Below are experts of layer 3 (counted from 0) of a mixture-of-experts language model. Rows are named router (the router's row for the expert) and show model dimensions 64-127. Each number is 128 + 32 x the weight over its row's rms, rounded and kept within 0 to 255. Numbers have three digits each.
Before each expert's rows: "gets" lists some tokens that make up at least twice as much of what it gets as of all text. This comes from a sample of Wikipedia text that the model never trained on. Tokens count by the router's weight.

# expert 0
gets: " con", " ex", " pro", " inter", " ab", " int"
router:131100097140126103151079145185152151134174152089130151150154087187125162139158062197182107070139095141095140133155147121132119168109093044112114152057115146154143127150143142154113114174109182

# expert 178
gets: " other", " many", " more", " several", " such", " various"
router:158110125059122115176095187152092118075100111136096126114123184099127052112181143068113108151139101094150104140101082126083165134149148127137141111142134181142133148066130105071165124156133125

# expert 176
gets: " ", " 0", " —", " –", " W", " (C"
router:139094120183127083102176102100047110102069078119173162168175136099189156181183118163098133094141085160133185095156127189119083131098120141081157111142104106123132146152135164119094129162160087

# expert 66
gets: "h", "p", "g", "ap", "n", "m"
router:071090144119164122120102184110164077175141154072140138091090104190134134125066116170149117082157096142087099171107090106154182155133120158084135133144104110116137104194149148146157134112097134

# expert 95
gets: " it", " he", " It", " they", " she", " He"
router:129057127165102113128089063142112105162108119138138141173160100101174190137151107183099136131196125131148174105127147194119116095077114184114112154173112128117131089176154133149116136135143139

# expert 232
gets: "s", " |", "S", "s,", ";", "P"
router:171138099142114171158168081106123079142118139188169165144079172168130153123159148132089121157120100171127145150083111123093124104141144124123100106095130083084077104207192163136119066135077142

# expert 86
gets: " it", " back", "ly", " more", " out", " up"
router:121120192179149061098149147150152104144135103087165169159140127153145153187182154177133141062108168081130115136151072079066111139086154117129194151093087150102143115120178114133163174177121059

# expert 110
gets: "y", "es", "le", "et", "us", "s"
router:141155192110141077131187165174113114146161112097157143102133097121107156082146143126164150112101202125116106158136142088094129132138176078079152117146148114109139070205094176110137101101133161

# expert 238
gets: " time", "ation", " years", " role", " work", " period"
router:168180149127174128155078081161144173099157161125116082136175116163058169112133142112103138125103146073207116177166091104111109101175157166139123152075171179139123104096109160132142140072132126

# expert 198
gets: "end", "ud", "ig", "op", "um", "ip"
router:063148126091123198122134123136171122163152140104171100152134092162111118058084119121163114123126152106140134150124124072173128118184135123103094118141105130144101152124127142145165141107093138

# expert 157
gets: "\"", "–", " JPL", " L", " T", " "
router:085134122170160184102112097148148116143121129092120134203143102185156136126145135158120159064114160109103168123084154073137099122092068140108185171089102142057149180129138130163075179164140167

# expert 30
gets: ",", "s,", "e,", "ed,", "es,", "er,"
router:149100188151149152165187140117089149139109140092146096079148179148141145116109171092115112174073103140161174150188148121084147193193180139177121087121117167119129092125149104146073090106122088

# expert 129
gets: "n", "in", "w", "u", "b", "l"
router:096150091097114081196141151086130160132158133146160080079069096145156167101109092098185122142191072124180094182085131175173134090142085154182073109206102138138087116094164109132153115092093099

# expert 158
gets: " ro", " ra", " che", " Che", " pl", " ar"
router:135153106108098058135109149204158184111124085086075197125154130139123129101177082114191147096118121108133122096176120126142107132117168089156164179092127179109179112142162179123109144083150159

# expert 64
gets: "qu", "t", "c", "ac", "ut", "p"
router:054094070139092129120128160102181078167160147115158170092034093149128178087099085147166102111133107135132114174091173139166107113167129138177146152159110108140104181210117148113083182086122114

# expert 174
gets: "\n", ")", "\"", "),", "\",", " ("
router:147148187179165132153141098154109095114142092146143201150130068084151116069133084133095138092090107156096095123136126061131102200063155147090124089066105115092103090082172152173054134127131118

# expert 144
gets: "ist", " member", " player", " politician", "er", " director"
router:195098104071107136132145077143127159130108106115123099088193156131093087096162080119187143123095165085175089149176132108084141121156197144121100117119167144107107089069174156146174117104133167

# expert 169
gets: " |", "===", "-", "==", " ===", " N"
router:126097143192155135095106075143122106097100090108132153183200105106212143168125125121103129084138145176143209073152182181132099126059114174089170084127077097125130109166132143179120122128134112

# expert 242
gets: " B", " H", " Ch", " R", " T", " M"
router:181134135087083076133108084133078085126088123167123148160169190110127145068122099140138130151107100173101101049177186151173137153070147138172132137159096077128103128159129151114087099083104079

# expert 60
gets: " also", " be", " been", " not", "ly", " now"
router:141101152096147056143120148109121136156174134153137163125146154124162159132163168110121102165186106113137130123189102178086124117180109149186113179147077163138093128084153088133108102153069130

# expert 239
gets: ".", "s.", "C.", "ed.", "1.", "9."
router:161150135168114174089213076109109100137118110083101155171124146137143096122079147164133061188078134169153158081113099086143092195095115168135163056159142100072126110170148122086098099156112160

# expert 211
gets: "\n", " ", " —", " For", " MPC", " %"
router:194068145146142087131106077115097156131129079136138132164166129120134138101125063163110152076112073143085118096160121154105118133127117191066155117112176140141122138109144126131062126182101146

# expert 55
gets: " company", " family", " team", " group", " film", " club"
router:181199125123134120132113143087156139155111179149144118139154137147086121070145133129147147111147120098158095172082139124104096089144169150084079169162175133121121157156107171101151100158139178

# expert 165
gets: "om", "ou", "ose", " Me", "our", " fire"
router:098108202124145108131112128152113131140182106093101131153149104161104135110152125064163184108131158090094070136141182179130139124098139128121184148155135141124156118172120141159114151094188101

# expert 203
gets: " and", " but", " before", " after", " years", " until"
router:169123193096137100080142074153108092091133098144163149114122163104149174163081131175093104187089161145194180150114128124129102106162174111113143144110142172166083142112112142125138114084144112

# expert 126
gets: "et", "ot", "es", "os", "ts", "ent"
router:114144100105119129103153146026154096149154175172132122111056121141095111065141134139170124147133084140142074172098142178129131131162155118158093074153156091147067079157151127108134096138087170

# expert 115
gets: " |", " (aged", " (age", " population", " Coordinates:", " MPC"
router:065180106096102111159190143160172126124198140163122119157143153161161154168105127145088146112119104114090147109173097109104127127113123088115068118160127120125100166161130123141130114189092167

# expert 38
gets: " for", " 0", " took", " joined", " led", " against"
router:148084178209105116107149076114064146118106100136146142159173100130140142180109107188080079148107113103135138133164118099090118143083090152122127089092123137098157134098102132120108153144184099

# expert 135
gets: "\n", " |", ".", " ===", "]", "?"
router:149088190197153136073159092215055099158076108091158124184148115118171169190148120189090110102151087148155134064171134131144109150080093119083144066103110077091167095175127189136102101100162105

# expert 202
gets: "n", "ard", "ed", "ell", "d", "ill"
router:104065140095094160106086150124144072174131186141180093107117097123155095127087124154139135088156139130078129191084105119164122085098137171109095149157131127087117092107162129117191122174167148

# expert 139
gets: "\n", "-", "===", "Studio", "ation:", "\n\n"
router:094102157165075137096093113106103151069167149145050173050122085096052170139160142154095134119128090181123043110151087123138138158147083134175110108102141076173088092192086128100171115186110112

# expert 48
gets: " 198", " 197", " 196", " 194", " 2012", " 195"
router:154127101119164175088127129133155129106099090119098107120148162193148075099130164138102057130142124113096167086135121105134153186111082162115109115110175086165164082182092138097152107158138121

# expert 121
gets: " over", " against", " during", " after", " /", " following"
router:129076173125131134114186117187143125080191090109123149167109134107166101190139201101098107156106154085118127086108077067106093138084098092145185116096081120127089195103095111148149173156188127

# expert 62
gets: ".", "s.", ").", "a.", "er.", "y."
router:137093116172111158065141065160096097119098091097174178185120087119178156190090122151115076114138146184111149095098128160156077146049143137091179081174125053106123153194136106120096134155104164

# expert 153
gets: " 10", " 11", " 12", " 15", " 16", " 14"
router:093226157148122165129121162140160125114098109128098127096123124122146078107154146104100127103107109079099145153103165187134123189196076112129068184148154141104169118103097159138127070176165069

# expert 35
gets: " and", " &", " or", " –", " And", " but"
router:129122138123140155047119073106084102099163092123165195134097085085165174179142150198091103157133180188116155105131141135161106091124129076082157161090135099146141163166087164104087181112091136

# expert 113
gets: "ial", " out", "ical", "ing", " design", " production"
router:162054135183091174109102116166082102116082128123166111155186146121164146128117080104127131103198113122158107113119103097114079088069158141069162110155118147111187117135151167154126125071114152

# expert 111
gets: "|", " 1,", " –", "_{", " |", "-"
router:101132120191159163083144133121126095146110093095102163167125137073138186161141147146101110084153110160107160095146138063143102147074094119090172116095099092025151168131101151094179158117202117

# expert 227
gets: "ne", "e", "se", "ra", "le", "ale"
router:095109138112115146085142114167175126143185169090094107157095101207136086137174125065175149124127170113077131142136131144152151144160145129089138078154118160100132135095153156078169121119178162

# expert 1
gets: "s,", " |", ",", "es,", "ing,", "er,"
router:146075139176108133084072043205091052132084080146155141170181107118176164191132160106083113130152110180121177122116131143136115159066130177092158090155105081120109117115135160137087148122162125

# expert 118
gets: "N", "O", "L", " USA", " N", "I"
router:176142092164158130098173126115117108145101096131123090146157155094182104137152075177166153180147088149126124116099142172180093120128093170156105065151141065176127188090160175085089094191131139

# expert 137
gets: "b", "f", " F", "F", " f", "-f"
router:133163170093094071124165151124153083150129120098139129100125095104140174099126092139181124091133186110143087127140201077178156127097085097110189180085115113057170126218110156128146192112110106

# expert 183
gets: " which", " who", " that", " where", " when", " |"
router:103160111131088148160142102130188137094099084153141099162092102095143178167141134137087144176119165119088137133158100134108112088054176117088163131080141117132121166125117155149122132156100098

# expert 197
gets: "19", "2", "5", "8", "20", "4"
router:180203097129164158102157096077143151109153152177111103150148074108151087114182146086146169168179126132090130129108141117172112133125091151112093113105145078118084086132153143102160115160111117

# expert 2
gets: "\n", " the", " John", " J", " K", " s"
router:174067092177127137094114086163065087125076103102158130173195132122198159165144091177083127107144120179159172074132134141154101171055155159065157114154120095115141129130126176126110100132148133

# expert 22
gets: "-", " |", ";", " /", " W;", " Second"
router:153085169155085108094093076128105106092144073148139115128145084072196158173134074092089169089206108170157137074157153199181096115076138182104103086103089085083104136141153125130085079123148124

# expert 27
gets: "c", "pl", "isc", "ec", "ac", " expl"
router:127135080105095089175110172147178158153166165102139154109133098154114163104129081137165091098095090163144153169185160102132139135106103110149146161091111193104138122117151135206150125147181145

# expert 81
gets: " that", " which", " all", " this", " some", " where"
router:109115075111092109175093162183155147053093092161086148149082078138172102181087184100087148180092170085107179147129137135078156108186161075106126125094167179175092180106137165116128124141088091

# expert 97
gets: "|", "-", "=", "==", "===", " also=="
router:161154095171072083082093176097138142109106086091137170166111132161172120122152134092105124136183161098096166178168113088105117092151162146162174151157116084145135113147175183093176123129082153

# expert 90
gets: "ing", "ial", "ent", "ter", "ater", "ound"
router:135150191080098151142142103151145172124175136117170094085127146130110120087142074094190145138099198122181070152123091127110109096133160152133173164117143172142136094101121089128160151099157100

# expert 149
gets: "ical", "ial", "ular", "inal", "ational", "ual"
router:114123098089146154137126180183127135112100154129085085148112140100146131130129074110183152142117123126101118101091106101113120132114101084129120155160168161144165120115078106140158149109174178

# expert 93
gets: ".", " |", "a.", "s.", "9.", "o."
router:118169113184110182067179088111115094137083122198132200139087146127139117163096127147116102125106097160135160098123114169157117144120139126126108089187145080157114174221151163152099172120037158

# expert 106
gets: "man", "ton", "ir", "son", "her", "am"
router:106147167155149060130094172118154137098104145091142082058088107121145151091093105088189131130150172129184075158101141157163172155096113166126167149189139131159134060163148119122137098125132167

# expert 28
gets: "v", "k", "n", "z", "g", "j"
router:085153054125111135078181119094178141187157180172141092176079129143095131083071144180129070139167102124129107168100113149168182136167141168117066144166134082146068085146152107145158117153086122

# expert 219
gets: "-", " -", "=", "2.", "1.", "5."
router:089165128151068106139092156079182115113137112146106188123141144095104101173164158159073148136157098192137156090123112155182122131155115117166088109104077085066109110118140111099135114128065127

# expert 145
gets: "i", "a", "is", "us", "u", "ia"
router:122115140146165123076161168145116109139172151117154098139151104186118184156196110143153185087132164190114152143180126143161148097114130037076153142167118129111121114138129090174155074155171115

# expert 206
gets: " is", " was", " are", " can", " may", " ="
router:085111096151157171130193140121135082121153123177104195131091063139129134141070135112077168180156149153141142097119144074110139141081125124113107170080116132075127094140131107108084173143092146

# expert 177
gets: " 2022", " 2014", " 2019", " 2018", " 2017", " 2013"
router:170134078148165188093126129160178113141159093080120131121159138171140125139087171144134085092122163123128160121147123096165095178086111120099166135102165089154129110211069163107121139132172119

# expert 128
gets: " two", " one", " three", " all", " other", " some"
router:138150121072131091182132187128116135074101106153145168117101161085158106107172156077107167183133138087182121162091148172064098106173163075145118151156161143157144180084073176074159150159140116

# expert 192
gets: "ia", "a", "us", "i", "ella", " de"
router:109128090136167151096117153142169061111118110150133135207128082157155138175139102116103133108147147179076154096147202085147131129047116162091108050155106081098120128101139155134080095147161149

# expert 109
gets: " from", " in", ":", " |", " to", " on"
router:140102205158143112143192165129099114083113121092092144110046164102153172184161187091094151100150136142100134076145103080101131136100062116189105143107079122132100111142119112152148062086120121

# expert 51
gets: " |", ";", ");", "s;", "\";", " –"
router:105128135173095154094157127091175136119147098112164171112146150134160165164179189131070126182104157178143128160139107141114104122084099110157134085108100091072128137152168144160130093101134113

# expert 89
gets: " and", " or", " but", " than", " &", " due"
router:075080139130166178092110088056111088096148115113135159164069114099142149192081125107104101176115164122111166139094173161120123093138095132112137134167146144165159175121141113085097166107078124

# expert 131
gets: " |", ";", "|", ");", "s;", "):"
router:142112108176069164114132166090134115127138107071134170071177099092124154153162172110105136092146090168140176180164127112148103109111085154091138091087102120049119120092166153153109149115151160

# expert 188
gets: " 18", " 16", " 15", " 17", " 25", " 19"
router:066093081158173155095093191174182064125120115096165066147114085128161108147129082103205083095100155127138140113173162100193101157150075119123130153153147127135145154168106177160111145161177101

# expert 82
gets: " ", " s", " r", " l", " f", " b"
router:108105157185108077141136067171096118118114093101135135169180109097119149142199095177118155090178100134155148096171103107105086149072110115108180158100159122103166106140167190188130116153121104

# expert 18
gets: "8", "5", "0", "9", "2", "1"
router:065094094160127169067125109147132064173113105133085106142136146106185178141147150137087113084185111169076111113101127161160149118052077154086127126134139064182116112184070162130188114129138090

# expert 69
gets: "ed", " made", " signed", " called", " announced", " moved"
router:093169159155153159086102142061095099076097164097129205092142123117140116138159150099099046127141113079099078114084072110076089123126110167129104137101105167109168184105075108123195168170172068

# expert 247
gets: "\n", "|", " ", " United", " 2025", " 2022"
router:059100096154135138101105132106092146101179072192140084180184124118125149175147133175105121095167087167159164127121101165123114136164114178083144149151131112153128169123109144084075150183114169

# expert 67
gets: " |", "\n", ";", ")", "\n ", ");"
router:141074163191092157086138093177095107065135105150142119099143102078144181165152088140098135117094124167100088117170105132121110144079119160140118094089126073096084133182172151146116113178126143

# expert 190
gets: " ", " L", " Le", " +", " Ch", " l"
router:156130069193126089110118083111126109102045114135123146171141146110168154147183107172068147120161096163093113128149158188142109141112130167155136092134082099112146153122185144190098112150111143

# expert 6
gets: "ing", "ation", "ure", "ment", "ising", "ight"
router:052070135107091173098094147093154115160172188110095125162086132154118084139119172118155119078118179091130138139054079128100139080104089136100170149097142177122120165115061131146117174140119138

# expert 9
gets: " also", " which", " that", " who", " then", " now"
router:065172132072088077131153110081173073163125112157137121130088142116150139151103112082074134210153139093143131147099099164083119104138165133122117132094132180090107100125102129136181129185088079

# expert 162
gets: "\n", "\n ", "\n\n"
router:096160132154067075137108110111098137166157129153136191063148120097135141077128129145084071105171100156113144102098147185117101191096096145198076093112159116089126144222189142152081109174087115

# expert 154
gets: "D", "C", "B", "G", "T", "V"
router:105148094116129130131208080170111144131161127123166123192115076102164131077124074162141116148100143124180101102150160147123109164110083122165109119091139092138073133192127171150106133113117098

# expert 214
gets: " |", " ", " L", " N", " C", " E"
router:157126081170179102144082104084131100159075082144159137171138132091142143169110086099106138142155104155143184118123101167126148116097090171145131153098088083157071159116172158159108130140101113

# expert 107
gets: " held", " released", " used", " served", " built", " found"
router:091149168160139176077128093082093111099111124144136201155142168145120138092118167104071077159109130078115109124057074125064095155112107164098153132080110159135113149117047131088123155191165073

# expert 99
gets: " 1", " 3", " 2", " 9", " 6", " 5"
router:066158179168097164128206130175126103114134115137119124129129142150141089134161139157106179087145127117146134126179165121079125206108105066178154142154128129100156121132082137148086094152170054

# expert 251
gets: " a", " an", " A", "A", " An", " one"
router:170151097101153136161149087115144151154072080096075165063142079159167108169170101077191172171149113121101140077123115102084171101118097139170108125131163098110125176115109077087126094108098078

# expert 208
gets: "z", "m", " m", "h", " H", " h"
router:099119148169145079133178140196132093175141150061144126156126078160113130114136103151177135107173159148060128109150145069129152112087123175098158077141121101051146096131188106162187118139170105

# expert 204
gets: " season", " election", " Cup", " Award", " League", " office"
router:145153192148098150088124129178147162128110125133142158164160163179094095099100161158124106128082162083149142129136079072110102148158183072118160140060172162135129184122078140145150141092164156

# expert 186
gets: "h", "p", "ir", "l", "ch", "f"
router:135187085098114070155175134115152151116168124152156100047099107135107168091110102108173164125181091091188057190076180135158104098167120146132120109175111086176097070146165123118155097117078132

# expert 184
gets: " in", "In", " to", " In", " throughout"
router:164137131151163157124130147094116079096069130124148097151069151134133096175141093172096176156148190214106154076166096109165106183085106069176171143121110150162156100182096054114160151090094065

# expert 39
gets: "ind", "est", "d", "é", "od", "ort"
router:090147082135129185099124134058132134120121161101159131092081117111109137044113119101182143150111138094175060188092136180164149097194101143138109112182133114192108160142144144131130131091102170

# expert 240
gets: " by", " with", " from", " of", " against", " between"
router:128116197136167114142168153123099109069122105143095111113075150104079108171103162193091137097112091088120158091152160084109126138100180104179133115150146145150186126149167092077158075085106085

# expert 166
gets: "ist", "ast", "ant", "est", "ent", "ct"
router:129153086086129196120095110103148110160150129119176119147103087098094140089065119098194070167101164115168101161097145099146135130151118120125102116158133153162159157130098191162108143107045175

# expert 103
gets: " |", ";", ":", " A;", "\n ", "}"
router:172065115172144207099095119122109166077119108144155127172141139115157141170133136110099112115151105162162188139154111104161103104091159102068182132108082087104108174137132120149061154091177132

# expert 88
gets: " he", " un", "-", " re", " was", " He"
router:157154122137082148137041118110149115121151140116099167144167072165122109138164097167104147085161086155139159087103106191134112079093076113090115133122102128115163150120150125127162132175143130

# expert 205
gets: "|", " 10", " 14", " 11", " 16", "-"
router:113159113184097190077127131107098125091111076142047135146144088128163116171133108127178124108157061198166145108080144178177095128171122158108149118141104066126119188148114179117072137166148118

# expert 156
gets: " to", " into", " at", " by", " with", " through"
router:156127181101128087149130113172093145122104121094130180142078148129044149188143138163106112101163171120136154068191114093128092136134102066179143161077115128141213159173074156167162136089157076

# expert 130
gets: " and", " with", " but", " or", " as", " while"
router:135140126069149107191176079102094076167132113170149171068058162120096156173123181103086117155150107073158159120100152160085140125108154113185108116168092189143067164147141139135096126122115078

# expert 194
gets: "ord", " —", " West", " Lord", " David", " Mary"
router:135057074110102114098130122080114092186089105155133106164142105068154061139160124121106116102110130176070089160176148220166083096131126158123096102128156106087132054094157108190107084161112096

# expert 132
gets: " |", ".", "s.", "ed.", "es.", "ing."
router:132119198167056133088118127145110144076103093124176164142097136192174105178152125106085082129153131189159166080129116201137135099092126130129127069152133075075125119142156132179099081158106142

# expert 49
gets: " from", " in", " through", " to", " between", " into"
router:157089148123171138108103112164112108118122103101104121151092110123146159183130159141100111104113128117143147079139141100140130195109156070160115163091104132157117105160036141141175134110120068

# expert 59
gets: "it", "ab", "b", "at", "ot", "ib"
router:070113120084119081149140167125154098166176123163178099057109135100123147120152066112187134118104097145125095156136100186171162141150116109182058141123172170152124071112096115143158143070115109

# expert 84
gets: "oc", "ro", "uro", "io", "o", "ore"
router:116143108118147099164147101185155118123151166075114106117162054169153113088162073107185139173152095084146173123107171174138110147116101102143086078170111193110088133109132151110158082104139162

# expert 15
gets: " and", " or", " &", " to", " but", "/"
router:120163173140165135192133098112098109091167147087124176120078127131151172153084127164091104151106174132160169141101175147141085118160097055134070165147154135110173158131119154141111134084079106

# expert 85
gets: "\n", " History", "|---|---|---|---", "==History==", "==History"
router:094127191157097177112096157092080154105165129175145135152080101112145096052174129154094097104187088176103126080152085109078125158142129176124122098079165106112097121159127131128075046186071152

# expert 114
gets: " (", " (S", " (C", " (A", " (1", " (M"
router:148199144136123136179155111071136137134179100127103169136059121098161083109085104134080167140161112161116129084077145164185129127069105095101171098081057061139154127131105136147154092147120093

# expert 172
gets: "et", "ent", "ate", "ute", "er", "ist"
router:117105166119170190111128151160147096155137114097151091110109100160091062111107101125140100071089155105083129155144152099107125104102165130105140113132184138081155079106080082163169113126188112

# expert 155
gets: " under", " by", " with", " after", " for", " to"
router:146103162155148102144160167108090155070162131205101112090088133082122092137105190163086128113164088124122140068127140143084137197148131156170116136134121113160119132116139079132077090104100121

# expert 195
gets: "es", "ates", "ies", "its", "s", "ers"
router:095143147127121168117108104069123090149159165160161108109108150096124143124139112092092095165100076096143129158076086162055130091105150163144084050151176148083118095114098133148144144095157116

# expert 179
gets: ")", "3)", "1)", "2)", "7)", "4)"
router:174120100139179147143172088094160076143151125167124141167124099113123114123111107119088134106108117160097101077142156062172124177075094132094083109121115081104100079140158115145100120143148147

# expert 5
gets: " 1", " 0", " 2", " 3", " 4", " 5"
router:083120146184112173081116154172142102082084104139135154160150096164152170133168112134090123085162161175075111135171113127159102148091103134098148095107113103122118168156088151143120130152146122

# expert 163
gets: " City", " State", " County", " University", " League", " Party"
router:096178126113122178082088104189120102162166200113072111189156090114121111094114170132162129070111157109082112102138169077108121143080126076107147133141101168125164152174086121137093147163171163

# expert 196
gets: "5", "4", "0", "7", "2", "6"
router:105164114159076153126169166165166103153117122155095097109094155075129124104145152098135108114101133099102145149125179132129113171100094142162145140149177129098168089098110138108159116181145078

# expert 41
gets: "s", "ers", "ations", "es", "ors", "ions"
router:158176165088109121153127100138125167147131157165119123119167137116087133074167165105093049124083131055122130146100122082082128152109196170094083064142140169114096085104136176160108142159140102

# expert 83
gets: " 1", " 3", " 4", " 7", " 10", " 12"
router:085190108167137164088154177158176059138091117121131193175158085123151129171136103147130132076119178106097155143127151120168103174110083074128065108081113105083188135180079175163143058147150078

# expert 217
gets: " States", ")", " Australia", "ia", " mi)", " India"
router:140097128172132149089134088181137139176165071134107088192159096093127173144175130125065177130103159190116132088195150120107088094071082153083136130163125082116115087116158128154117106182146129

# expert 25
gets: " C", " E", " D", " J", " K", " R"
router:097096120179155098118080115129113082142083103150154111184156129112175144141166080189095149077165185187087107075165171160138102126038094163098124098149123098119133083097118116161088106101179099

# expert 136
gets: "a", "e", "u", "es", "y", "ie"
router:078123134097153116103123136151118098139099140163127096106074129205111146112086187134156129075213122160069072145074144119136108100089181124101183108199110110140127108101172123123118141110164121

# expert 8
gets: "ing", "ated", "ly", " Later", "ed", "like"
router:113135097070135188092085160057133138113175108199128144117084128132068076113140172096139131141139101123157066136067096142108126092128105134111067140143198149133093160106127132120155155148064126

# expert 101
gets: "ers", "s", "B", "ks", "es", "els"
router:053141095114129121067113138093148104190131172161131142127059117099156106145119181145122081079128141134095090166094146190101132122068152160122144097165149111086094099170139128142078183143174048

# expert 244
gets: "an", "id", "ok", "ack", "ak", "ark"
router:106129089082079164093156078129164172143191135174123078097119209087104121089146151100190142132075153099159124185074110155182155076140125178098139141159136156165128099107110113153144137121134163

# expert 23
gets: ",", "a,", "e,", "o,", "s,", "y,"
router:158103172155144173165153150105107083142101186094126156123125109106145152128087162097144118112111128163132156119151184100122158186126150080115148095112099113090103110124107141143089103122149124

# expert 52
gets: " that", " when", " which", " this", " then", " following"
router:143105090137110114157114173167125135126137107178067088114106084087163148147029192074087128200106152066148154170151118154107124111175152116124143169069131167183129130144158140128113127127113129

# expert 100
gets: "and", "ain", "en", "on", "ian", "or"
router:073105149087120149098073161131126100160179141100166099072152093142141120103090095080162157105207177182110064168122199156165150101146113143101157151168119117171133157133124128100148089107134140

# expert 34
gets: " |", " Sh", " K", " St", " Z", " Dr"
router:166114107141127140083114103169124130139076088138097137197184192078171166138137112162092122106148123119095116120159151170176109137057163161119162146120097086111145121140187124171083097115160160

# expert 77
gets: "-A", " Y", "-S", "-M", " F", " G"
router:170193173130149057184161115128090177162193097092111177161168132108123114054170107165141148169097114148107140065117158100125121166112100116096159116069082102067181149156118164149081107146110136

# expert 50
gets: " government", " State", " state", " World", " world", " national"
router:164129118093096100153149138141104194128156187090106113164144090126181074069179111096166136149104128112134104156125184126111084116164118102091143174117092140124182167135114184122112120208123178

# expert 255
gets: " first", " one", " most", " only", " second", " last"
router:163166125087137131164181167157097202107125135162147168137176173149123154067126125118115138166126150113182084141157113135096124137174134075154100129077097124122090166092096075083155131103106161

# expert 21
gets: "e", "is", "re", "o", "ri", "ake"
router:120143124134141072148114166144158165115158166149144067085149154153124152141171133147172160178122140088157151158142087137172141130148086139131145098172101154145214064066151127134178081053168139